From a checkpoint of a small mixture-of-experts model trained on Wikipedia.
Size: vocabulary 4096, 146M parameters.
Experts: 24 experts in each of 9 layers, 464 tanh GELU neurons an expert, 2 picks a token.
Training: a variant of Adam for the experts, 562M tokens, 8581 steps.
Below are experts of layer 2 (counted from 0) of a mixture-of-experts language model. Rows are named router (the router's row for the expert), down (a neuron's output weights, with its number) and show model dimensions 384-511. Each number is 50 + 15 x the weight over its row's rms, rounded and kept within 0 to 99.
After each expert's rows: a language model's description of what the expert responds to. This comes from a sample of Wikipedia text that the model never trained on.

# expert 8
router:35 60 48 65 87 60 43 27 32 61 44 53 40 65 54 67 24 25 12 47 39 79 57 50 48 67 43 52 31 49 76 35 26 35 12 66 51 53 63 58 48 45 42 59 48 43 30 69 45 83 51 41 20 70 33 42 56 62 60 60 70 56 55 60 49 33 47 68 43 59 50 60 43 50 46 45 54 63 73 62 48 58 60 35 76 63 26 74 41 58 45 38 54 58 20 49 70 63 37 64 47 45 76 20 46 48 34 34 31 69 37 41 39 69 35 56 43 45 71 37 51 23 48 65 31 74 61 45
down0:56 69 54 84 46 57 04 52 65 77 37 42 54 71 31 68 38 76 44 49 17 66 31 50 44 56 55 56 49 57 50 41 67 90 19 43 50 79 74 51 59 44 19 45 66 45 47 81 78 64 61 46 42 62 53 61 52 52 36 66 51 71 42 31 71 27 74 58 41 69 22 43 43 47 53 25 53 54 45 58 32 73 33 58 73 51 44 37 61 38 47 37 65 64 43 72 67 56 53 33 69 71 32 75 65 50 53 58 44 49 44 32 70 68 59 41 54 57 06 43 67 37 33 40 75 26 52 43
What it handles: Single capital initials. Single capital letters starting names or words, like M, S, D, H, L (San Diego, Mickey), plus lone lowercase letters inside words.

# expert 7
router:69 45 46 54 45 43 52 62 41 59 26 69 24 58 61 16 65 64 51 51 66 44 68 49 30 68 63 66 45 48 43 65 56 56 59 71 71 42 32 35 45 52 39 28 20 79 69 39 39 24 59 32 63 19 88 43 38 35 48 41 49 52 49 37 38 62 75 67 47 41 43 47 55 33 28 71 29 49 45 30 43 58 54 38 61 65 71 49 43 51 65 75 54 31 93 62 58 39 43 42 22 37 30 80 79 90 25 79 58 31 48 51 37 19 75 60 41 48 28 50 38 44 27 51 83 35 24 56
down0:45 49 59 72 57 64 64 92 30 70 43 43 27 48 33 36 38 67 51 38 47 29 42 16 40 47 54 46 52 50 69 30 45 51 66 48 42 33 45 81 27 74 66 14 35 56 57 81 67 52 11 72 87 31 40 44 43 42 39 43 43 45 60 59 38 70 49 51 59 56 38 27 40 73 81 46 77 62 69 41 50 76 65 63 55 50 47 71 69 39 46 27 39 76 62 52 65 35 50 51 44 60 46 41 44 65 57 90 51 51 38 52 41 73 54 56 68 41 51 61 63 49 52 63 67 43 48 28
What it handles: Capital letters in acronyms. Single capital letters and digits inside acronyms, call signs, codes and years, such as ESPN, WSPR, GTC, SL_2(R).

# expert 23
router:41 71 18 36 61 33 82 62 58 63 44 29 69 70 74 43 35 50 64 75 71 57 43 39 29 46 07 43 26 16 58 72 34 51 59 34 60 44 53 48 29 36 40 54 48 63 52 38 52 35 30 43 53 40 43 43 36 54 76 33 58 53 47 52 52 31 53 41 62 51 62 30 43 63 52 40 25 52 55 82 46 62 70 59 37 54 63 47 61 29 53 64 32 52 66 70 34 47 75 68 55 48 47 39 41 63 68 60 64 61 42 82 36 47 43 49 28 55 62 53 19 83 27 52 71 47 37 44
down0:20 22 55 39 28 83 25 39 34 42 49 57 60 34 45 68 70 44 40 78 55 51 74 54 23 30 52 25 24 68 19 38 46 44 19 66 41 64 46 63 53 58 63 46 82 33 46 79 62 64 60 57 54 61 59 76 67 72 55 41 75 30 26 56 45 37 60 68 54 49 59 39 59 62 65 42 27 64 63 31 48 54 54 48 22 34 49 36 52 40 41 47 31 77 64 65 51 54 56 18 58 56 62 39 46 71 61 86 37 28 49 64 46 74 28 61 37 39 44 43 45 61 59 38 48 57 61 33
What it handles: Title markers, infobox fields. Equals signs opening article titles, colons and values in infobox fields, and adjective endings like American, National, -ative, -ian.

# expert 0
router:62 25 71 59 70 50 61 19 34 54 40 48 53 59 49 49 44 25 46 39 44 63 33 63 58 64 65 59 70 70 30 72 29 51 32 75 41 49 23 79 75 65 41 57 73 28 18 68 39 65 54 65 36 58 50 38 12 48 82 54 45 75 31 29 62 47 39 30 54 39 56 35 24 35 87 49 49 51 49 40 40 48 53 55 47 56 34 48 57 73 27 50 34 58 51 42 51 45 64 44 70 63 41 43 37 25 69 52 56 49 40 43 64 45 27 80 35 49 92 51 80 38 27 49 69 65 38 57
down0:37 34 57 27 48 47 61 71 50 48 37 65 44 46 38 64 48 47 46 73 47 36 73 49 49 35 61 50 49 54 72 42 67 49 43 60 27 39 55 48 60 44 56 34 49 41 49 55 87 40 19 36 45 63 28 36 61 55 49 58 39 33 80 71 61 21 39 46 70 60 65 44 55 50 82 44 62 48 58 56 58 48 61 47 55 60 46 42 73 44 20 28 51 87 51 54 60 61 34 51 51 40 67 67 13 29 76 58 80 47 39 58 46 37 46 41 50 44 57 21 47 51 77 49 43 72 57 48
What it handles: Creative-work verbs. Past participles and verbs about making or releasing works, especially films, albums and songs: written, released, published, known, used, debut.

# expert 16
router:50 33 62 54 55 48 73 30 63 68 25 70 59 48 65 54 52 75 68 31 56 40 65 47 59 56 83 34 53 61 28 49 64 56 48 46 58 70 44 68 74 66 47 32 44 42 63 38 59 60 94 65 68 48 37 47 75 14 35 54 30 27 70 57 31 46 32 34 27 61 60 52 67 57 36 61 35 51 60 36 24 68 56 55 56 70 75 29 26 25 47 67 47 46 45 64 55 39 54 42 52 28 74 44 48 44 55 71 44 66 41 32 65 39 50 43 48 43 14 29 52 60 65 20 52 56 64 45
down0:44 48 33 70 79 50 49 30 68 49 66 47 20 51 54 33 51 60 63 61 50 38 45 33 74 48 38 40 46 54 62 47 49 35 77 47 42 11 53 48 73 42 17 09 78 49 55 31 82 63 56 63 40 39 40 54 30 07 33 53 47 60 42 35 41 36 49 46 48 49 65 19 57 43 31 65 58 68 82 14 55 68 33 52 73 32 28 47 69 55 36 83 85 54 27 31 49 65 31 63 75 64 60 66 31 57 64 52 63 37 57 57 71 40 65 46 71 66 68 56 52 64 54 53 48 61 67 66
What it handles: Spaces before numbers. Space-ending tokens before digits, such as commas, table bars, colons, and month names in dates: June 13, ', ', ' in '.

# expert 21
router:25 43 43 34 54 79 14 53 71 48 46 61 45 40 54 68 43 73 46 62 45 63 75 56 57 27 59 35 51 25 43 44 34 19 63 57 49 67 58 49 38 29 29 37 47 72 76 12 61 29 43 56 60 68 60 54 41 63 61 65 61 57 28 43 47 39 57 65 33 50 69 71 42 59 40 59 58 79 61 74 26 72 65 05 66 50 39 58 40 28 75 55 79 54 65 64 61 61 39 42 44 39 51 38 56 61 49 62 39 66 59 72 71 78 16 52 30 26 50 57 29 54 65 32 53 44 51 47
down0:69 23 52 54 59 67 47 49 53 35 54 39 75 68 55 36 28 46 58 45 22 71 53 15 41 27 65 70 67 66 38 43 11 45 37 57 51 61 08 41 51 50 48 51 18 37 64 43 54 54 39 76 82 58 43 39 40 65 67 39 14 51 42 79 59 78 47 61 32 62 55 51 55 78 28 28 53 37 47 66 28 42 76 55 55 26 57 33 50 70 33 56 48 15 65 63 40 62 47 40 51 59 66 50 43 60 44 49 57 31 54 58 60 49 22 53 54 42 42 33 43 44 58 50 29 55 29 63
What it handles: Biological taxonomy terms. Pieces of scientific names and classification boxes, plus et al., clade and close, in species articles such as Gymnothorax polygonius.

# expert 12
router:47 78 34 26 48 56 30 52 34 67 60 39 33 15 24 38 29 69 33 68 31 30 40 54 39 72 35 62 37 54 48 28 84 38 58 67 48 40 67 31 51 75 53 52 61 40 63 58 51 36 65 38 42 33 38 75 62 43 63 38 51 43 52 52 61 61 53 45 37 36 35 63 49 36 43 59 48 40 47 65 81 48 40 39 34 35 60 55 32 61 46 56 14 36 68 51 54 66 44 39 30 48 54 57 68 56 51 40 53 37 26 70 65 83 58 53 64 77 29 53 53 49 59 54 53 38 43 36
down0:48 80 40 75 60 33 45 72 41 29 76 41 41 55 39 57 20 65 21 46 47 33 78 34 61 35 53 83 36 44 50 68 47 55 58 49 37 76 53 32 70 52 39 56 46 24 26 51 58 50 36 68 25 70 65 71 30 76 60 65 60 32 48 53 58 68 65 58 43 39 77 62 47 12 61 34 46 46 62 58 66 74 57 46 44 54 41 49 63 50 47 42 37 45 39 56 42 89 59 46 60 70 36 30 20 35 52 70 24 34 74 54 46 46 42 51 56 38 36 23 51 38 37 63 68 23 53 40
What it handles: Name and place pieces. Beginnings and middles of proper names and places, often Spanish or Portuguese: San (Diego, Lorenzo), Bar, Car, Am, rit (Territories), eg (Vega).

# expert 19
router:64 52 35 36 32 59 33 56 45 48 39 38 40 36 51 42 24 60 38 53 68 39 64 57 53 36 46 62 66 55 48 65 28 37 38 47 46 55 63 53 63 49 46 59 65 45 50 75 56 72 44 50 26 58 46 65 42 74 53 47 53 61 64 49 38 47 56 51 48 66 74 10 54 42 62 34 37 38 60 37 40 68 48 39 60 55 45 40 77 46 40 36 62 61 56 46 53 21 41 40 45 50 07 41 54 57 45 33 48 33 80 63 65 44 21 64 42 49 55 62 41 54 48 65 19 44 69 39
down0:50 59 29 45 66 68 67 46 68 23 24 62 54 66 54 60 31 58 77 18 62 58 60 64 35 43 27 70 46 42 39 41 31 56 63 49 43 63 41 20 58 45 44 42 55 35 48 48 30 61 67 60 51 44 47 65 50 49 47 56 47 74 60 72 59 40 25 34 58 40 59 54 47 69 47 38 56 49 37 45 28 62 49 61 30 47 39 45 44 48 55 27 42 53 53 55 65 56 71 37 43 52 53 49 49 43 57 53 29 53 54 63 80 73 51 38 49 64 68 76 58 66 30 31 62 60 75 22
What it handles: Election totals and sports. Total rows in election tables, plus word stems in sports and politics prose, such as athletes, stud, pass, along, rec.

# expert 10
router:41 51 59 77 69 73 50 40 41 60 40 20 32 65 64 21 44 57 25 42 30 51 60 19 61 79 26 26 51 61 57 55 25 48 29 39 62 49 42 47 36 40 59 29 47 44 49 48 58 72 38 56 27 50 31 28 43 39 76 59 80 59 67 86 66 70 51 30 36 35 55 21 49 73 41 49 56 63 71 59 57 24 35 40 68 55 40 51 64 62 39 43 53 69 66 33 38 46 26 70 65 51 54 35 67 39 52 35 32 61 31 28 44 38 21 75 53 56 61 47 39 33 64 37 49 35 57 60
down0:62 64 15 55 40 56 51 52 68 45 76 49 64 69 70 63 43 57 44 43 64 55 42 50 60 63 74 39 41 32 57 45 63 32 77 55 85 72 75 56 59 58 46 52 62 72 45 83 42 73 35 60 63 42 70 95 46 65 47 55 44 55 68 41 57 50 18 76 00 56 55 53 51 60 32 68 66 44 59 50 28 30 55 54 49 71 65 41 65 41 50 42 47 30 60 41 46 50 47 68 41 72 37 33 54 32 87 68 29 22 42 34 56 55 50 51 66 61 38 57 75 31 50 65 27 62 44 50
What it handles: Football stats tables. Sports table headers and football names: Apps in Apps/Goals columns, Personal information, Mac, Ar, Ser, Ass(istant coaches).

# expert 22
router:50 52 40 68 87 61 39 21 58 60 48 57 35 54 47 57 33 48 19 46 42 81 57 51 36 68 66 38 20 41 60 38 26 43 10 52 58 51 44 68 36 60 37 37 75 37 30 65 40 80 60 43 37 82 53 48 49 51 66 52 71 58 55 55 49 39 42 54 15 49 52 26 59 50 37 39 52 66 64 53 47 44 45 42 93 67 32 78 50 54 60 40 32 57 27 35 68 65 54 64 58 56 56 25 45 53 49 58 32 68 53 35 57 57 38 47 33 58 72 44 51 28 57 66 23 54 63 55
down0:41 69 71 39 29 65 53 33 55 42 33 65 23 77 58 55 64 25 60 56 43 36 42 36 42 41 36 62 45 83 45 31 65 48 46 33 53 66 66 54 56 33 71 58 37 59 21 56 59 51 24 54 32 63 46 50 40 58 65 61 64 28 45 74 71 45 48 35 53 21 47 46 71 54 31 42 47 42 41 58 30 42 58 62 45 52 47 72 68 42 62 27 49 37 35 45 51 61 46 35 72 59 70 46 63 15 48 66 78 44 40 60 38 54 53 40 48 72 50 43 56 69 66 12 52 59 42 46
What it handles: Sports and war narratives. Words in football-season and military narratives, such as campaign, soldiers, transfer, announced, reduce, plus lone lowercase initials and heading markers.

# expert 2
router:41 34 46 62 76 68 67 43 69 53 30 51 67 54 74 62 36 30 18 42 67 75 52 55 51 61 59 21 39 73 59 48 51 49 28 67 45 55 35 51 37 46 37 43 76 48 52 59 55 61 77 59 33 56 59 99 48 66 69 24 58 74 45 52 48 44 66 57 58 59 75 33 60 25 52 36 65 69 64 37 53 66 55 65 65 78 16 57 29 32 63 75 32 70 51 61 47 55 46 49 33 54 47 37 60 52 52 74 51 47 20 71 47 73 70 39 16 62 58 28 65 38 53 80 32 71 36 50
down0:55 56 27 70 60 48 36 46 48 31 59 57 63 51 76 65 64 73 48 36 45 33 46 54 34 58 64 28 21 50 52 43 49 57 72 36 71 60 44 59 66 64 33 18 61 52 71 57 46 47 50 41 81 64 66 59 55 69 66 45 42 49 72 30 43 21 33 64 79 64 34 54 50 59 62 40 67 09 64 49 64 56 54 15 42 43 56 68 68 45 51 75 56 41 40 51 56 58 50 40 44 50 60 42 29 89 51 35 56 53 57 68 65 71 30 59 52 44 27 69 41 62 50 59 31 60 66 65
What it handles: Digits, punctuation, fragments. Leading digits of years, punctuation, table separator rows, word pieces mid-word and discourse words: 1 (of 1844), |---|, ven, agre, However.

# expert 11
router:33 69 18 58 45 56 56 43 25 31 70 47 54 29 25 32 26 49 46 78 53 43 10 41 79 67 53 73 36 50 40 36 36 55 62 60 64 36 71 41 38 32 74 52 63 73 18 71 48 42 58 52 75 41 32 37 73 24 46 61 42 57 38 27 34 50 70 61 33 61 44 59 49 59 53 76 47 43 56 29 52 24 72 63 24 56 72 49 57 60 54 51 61 33 26 53 42 55 62 69 46 35 19 46 70 70 46 41 53 47 64 33 35 40 47 47 59 51 63 69 42 35 44 63 57 29 64 34
down0:47 27 48 62 35 49 94 60 53 58 53 53 53 66 52 47 51 38 57 29 58 44 48 44 39 30 53 43 50 59 52 61 43 50 37 55 48 41 35 69 35 47 56 53 57 49 88 45 78 39 65 27 47 53 63 62 50 40 49 58 77 58 74 44 48 72 25 29 50 35 43 75 32 43 62 46 49 21 54 82 79 85 27 81 47 83 24 35 58 84 56 53 51 72 63 62 46 40 42 57 55 61 46 46 48 37 43 57 88 36 41 35 32 48 28 55 65 38 67 64 32 51 43 27 37 24 49 62
What it handles: Newlines and the. Line breaks, table-row pipes and the word the with its preposition combinations, such as of the, for the, in the, The.

# expert 13
router:47 56 55 71 89 50 46 28 31 48 49 40 55 54 60 54 44 22 17 59 69 59 59 62 55 60 47 41 32 53 50 24 30 28 24 69 55 49 64 41 78 45 41 63 45 12 21 51 71 32 32 60 34 71 58 27 82 66 52 69 39 36 61 36 56 38 56 39 47 44 74 53 57 46 34 68 42 47 47 69 48 67 44 45 76 62 49 75 37 72 35 44 46 52 18 70 52 29 46 63 28 56 70 45 59 67 42 35 44 66 49 29 70 52 70 55 41 39 56 48 51 58 47 43 59 76 47 69
down0:37 61 53 38 32 48 45 42 62 70 43 20 35 66 51 33 74 54 49 43 20 45 54 49 73 63 37 56 81 09 64 44 62 43 59 18 49 60 50 82 51 68 52 70 68 28 55 62 46 60 61 04 62 78 55 50 62 69 53 66 57 50 19 37 31 33 74 70 72 40 64 61 40 74 64 58 44 76 41 38 71 40 54 19 54 12 39 29 39 56 56 32 40 57 48 68 44 55 63 59 59 65 68 52 31 32 49 26 32 46 59 54 39 53 54 34 66 66 70 45 57 44 41 79 34 75 65 37
What it handles: Quotes and closing punctuation. Closing quotation marks after sentences or titles, periods, parentheses, digits in dates and coordinates, and time words such as years, days.

# expert 9
router:74 68 72 54 75 60 32 48 62 66 50 46 66 67 84 59 38 27 38 48 36 52 58 20 40 43 67 34 58 54 66 62 41 47 30 44 39 53 12 69 33 51 40 58 31 42 42 50 38 77 43 55 38 46 39 62 67 60 78 70 44 46 26 47 42 58 39 60 36 58 57 78 60 64 75 34 34 33 36 60 54 35 44 48 60 31 31 72 79 62 16 25 38 45 55 26 55 41 47 49 58 44 51 61 23 37 67 31 73 61 53 48 45 55 29 41 59 29 38 32 21 38 67 80 48 50 72 33
down0:54 70 51 44 50 29 53 86 61 64 72 37 66 32 59 69 62 57 33 55 62 65 51 49 54 47 28 39 65 55 51 49 66 34 64 62 51 60 25 35 59 17 37 42 13 57 55 63 32 44 24 39 40 62 39 57 37 55 45 62 53 34 39 57 32 45 32 37 59 43 71 48 58 46 63 44 50 18 55 38 44 52 58 69 49 36 54 82 74 28 78 40 39 41 51 42 57 75 44 53 56 41 36 48 45 37 38 72 17 54 74 79 41 62 73 92 47 34 36 60 55 50 40 48 36 88 44 39
What it handles: Table and list openers. First word pieces at the start of table cells or list lines, especially capital P, as in Postcode, Record high, Census, Peak.

# expert 4
router:69 26 17 51 22 29 26 39 72 38 63 36 65 45 40 66 74 69 38 49 43 37 41 38 50 49 51 49 55 40 61 69 64 46 40 45 14 32 47 47 63 65 54 50 51 43 56 37 38 35 55 30 46 63 26 25 33 67 83 48 51 64 23 35 29 79 56 43 39 71 55 71 29 67 52 46 47 63 14 74 58 59 46 68 57 30 52 52 41 46 74 46 54 52 44 35 36 64 45 36 74 83 38 56 63 38 50 26 65 72 37 40 61 26 76 43 60 74 53 62 74 41 67 37 44 44 67 40
down0:29 45 27 50 41 55 44 41 64 51 32 54 40 47 69 50 82 43 34 44 44 66 35 65 77 69 46 45 69 43 50 56 44 59 47 39 50 47 38 55 35 65 34 43 51 53 25 30 71 36 29 48 42 49 35 76 48 54 40 46 29 60 51 19 16 24 51 60 53 48 62 31 40 54 48 57 55 99 56 39 37 48 38 62 54 44 65 32 44 45 67 55 71 70 36 31 32 51 53 69 51 42 62 36 43 57 37 58 62 52 71 71 40 79 58 61 73 59 32 63 81 53 71 40 74 46 48 38
What it handles: Word-initial stems. Opening pieces of longer words that take suffixes like -ization, -ation, -ing: organ, str(ategy), ass, design, viol(ence), plus Thai bytes.

# expert 14
router:45 67 39 35 62 56 25 60 49 49 49 37 41 67 54 53 47 54 32 45 30 60 43 52 60 16 49 54 60 45 73 37 48 18 17 61 54 69 63 74 35 77 15 47 59 59 33 57 41 44 47 55 59 38 63 40 33 74 63 44 81 71 35 56 38 43 51 92 40 34 61 79 43 48 63 75 33 44 39 71 58 72 70 48 71 66 21 53 38 36 27 14 57 33 30 58 38 66 52 43 63 65 64 58 41 30 41 25 72 74 38 45 13 50 18 43 73 50 50 58 64 36 77 86 41 73 42 35
down0:31 68 28 55 74 46 43 47 67 49 44 44 56 35 49 45 41 42 50 67 78 41 24 34 54 66 38 29 53 38 58 62 83 29 48 39 71 32 63 41 22 40 64 25 58 61 41 47 67 70 55 79 30 71 59 61 30 34 67 74 43 36 57 51 32 53 40 44 23 75 50 64 38 64 54 47 39 40 58 79 51 53 40 40 13 59 45 35 63 68 63 58 21 30 42 46 56 40 53 69 70 48 53 71 64 48 62 39 44 72 67 55 31 39 46 48 52 42 74 66 59 50 37 65 53 42 57 67
What it handles: Demographic and social nouns. Nouns in census and social text: individuals, households, people, living, children, role, charitable, plus chemical or medical word pieces.

# expert 1
router:40 32 71 38 36 23 49 56 41 31 32 27 53 59 43 60 50 35 72 60 42 46 36 40 37 50 55 41 63 39 50 60 84 46 61 26 63 40 56 48 69 48 51 42 34 42 54 78 63 35 32 42 59 52 48 54 60 44 71 58 66 59 50 27 36 26 41 36 67 50 28 66 53 19 61 39 88 36 23 39 54 36 57 62 47 53 46 32 40 65 72 44 63 88 61 61 24 53 34 56 41 35 70 79 45 42 31 48 19 35 81 50 35 67 76 25 36 41 50 28 46 36 46 52 54 41 56 69
down0:52 47 32 65 39 47 45 27 52 63 48 53 56 59 37 27 38 31 64 46 32 69 64 82 54 31 65 75 40 65 49 63 32 36 45 73 43 44 59 51 59 73 38 50 62 35 44 57 84 57 43 46 43 56 44 45 43 46 49 54 57 64 64 68 46 52 29 47 60 43 73 65 52 58 69 50 58 72 46 80 65 39 41 59 64 73 54 01 48 42 48 44 26 55 53 35 48 84 62 62 67 17 57 53 62 74 51 61 48 74 28 33 49 25 42 37 16 13 43 29 51 53 55 61 55 70 47 55
What it handles: Auxiliary and function words. Copulas, auxiliaries, pronouns and connectives in running prose, often after a comma or relative, such as was, is, which was, his.

# expert 3
router:63 47 72 54 28 30 54 30 64 43 51 81 68 43 53 28 59 69 57 31 81 49 57 49 63 56 60 35 74 42 51 65 46 44 67 28 33 52 41 41 22 20 19 69 64 58 66 42 70 82 63 55 71 36 63 85 57 48 52 38 52 66 54 74 41 49 35 25 56 43 46 34 31 31 46 51 47 76 27 51 42 35 52 55 49 19 64 67 45 55 40 46 53 43 63 27 69 64 46 57 71 82 60 43 60 40 33 47 57 52 58 45 50 50 46 31 46 45 34 65 70 56 62 54 63 21 44 39
down0:45 64 48 64 70 43 36 42 47 63 65 60 50 38 81 32 66 73 43 67 56 60 35 38 72 44 28 48 43 38 50 44 38 56 56 57 46 52 57 55 64 56 43 46 56 41 56 49 48 62 59 86 69 51 29 43 55 69 60 33 32 41 36 28 56 61 52 34 62 68 72 92 53 73 64 51 57 52 60 47 50 37 57 65 74 46 61 66 30 38 26 41 14 43 54 53 35 57 62 37 44 54 55 34 44 65 86 71 39 59 52 37 27 62 62 27 49 29 52 61 66 44 67 32 36 72 30 67
What it handles: Word-piece continuations, directions. Middle word pieces like arter in headquartered and ight in Right, plus capitalized starters like In, North, South, Pro.

# expert 20
router:47 49 52 46 38 35 52 76 26 39 45 30 31 56 47 40 55 61 47 41 57 47 48 53 54 36 43 79 72 47 22 43 64 74 61 33 60 50 54 45 68 64 76 42 17 52 51 39 66 36 46 42 67 58 42 57 53 44 62 36 29 55 54 69 58 83 56 51 62 43 33 79 57 78 45 20 63 30 37 59 69 50 52 52 62 40 38 36 41 60 50 74 44 66 68 58 37 26 32 26 42 69 44 54 46 62 48 62 49 14 57 27 49 49 61 57 45 56 31 50 23 70 68 25 61 32 43 46
down0:51 54 44 60 67 63 32 48 29 57 15 57 56 25 37 23 32 54 48 30 90 47 43 66 35 67 41 34 52 50 45 37 64 62 73 29 57 49 38 46 33 64 48 37 92 67 38 58 61 31 46 21 37 46 40 55 43 69 37 71 51 62 43 48 34 45 53 53 53 64 51 33 66 56 47 49 63 47 47 44 70 24 48 28 65 36 44 33 39 45 52 75 08 60 62 39 58 49 55 53 44 09 63 40 59 40 34 46 49 40 55 44 58 39 32 50 59 37 47 48 54 55 34 36 52 63 51 36
What it handles: Capitals after delimiters. Capital initials after a table bar, colon or line start, beginning names and places: | R(alston), : R(ick), | B(irmingham).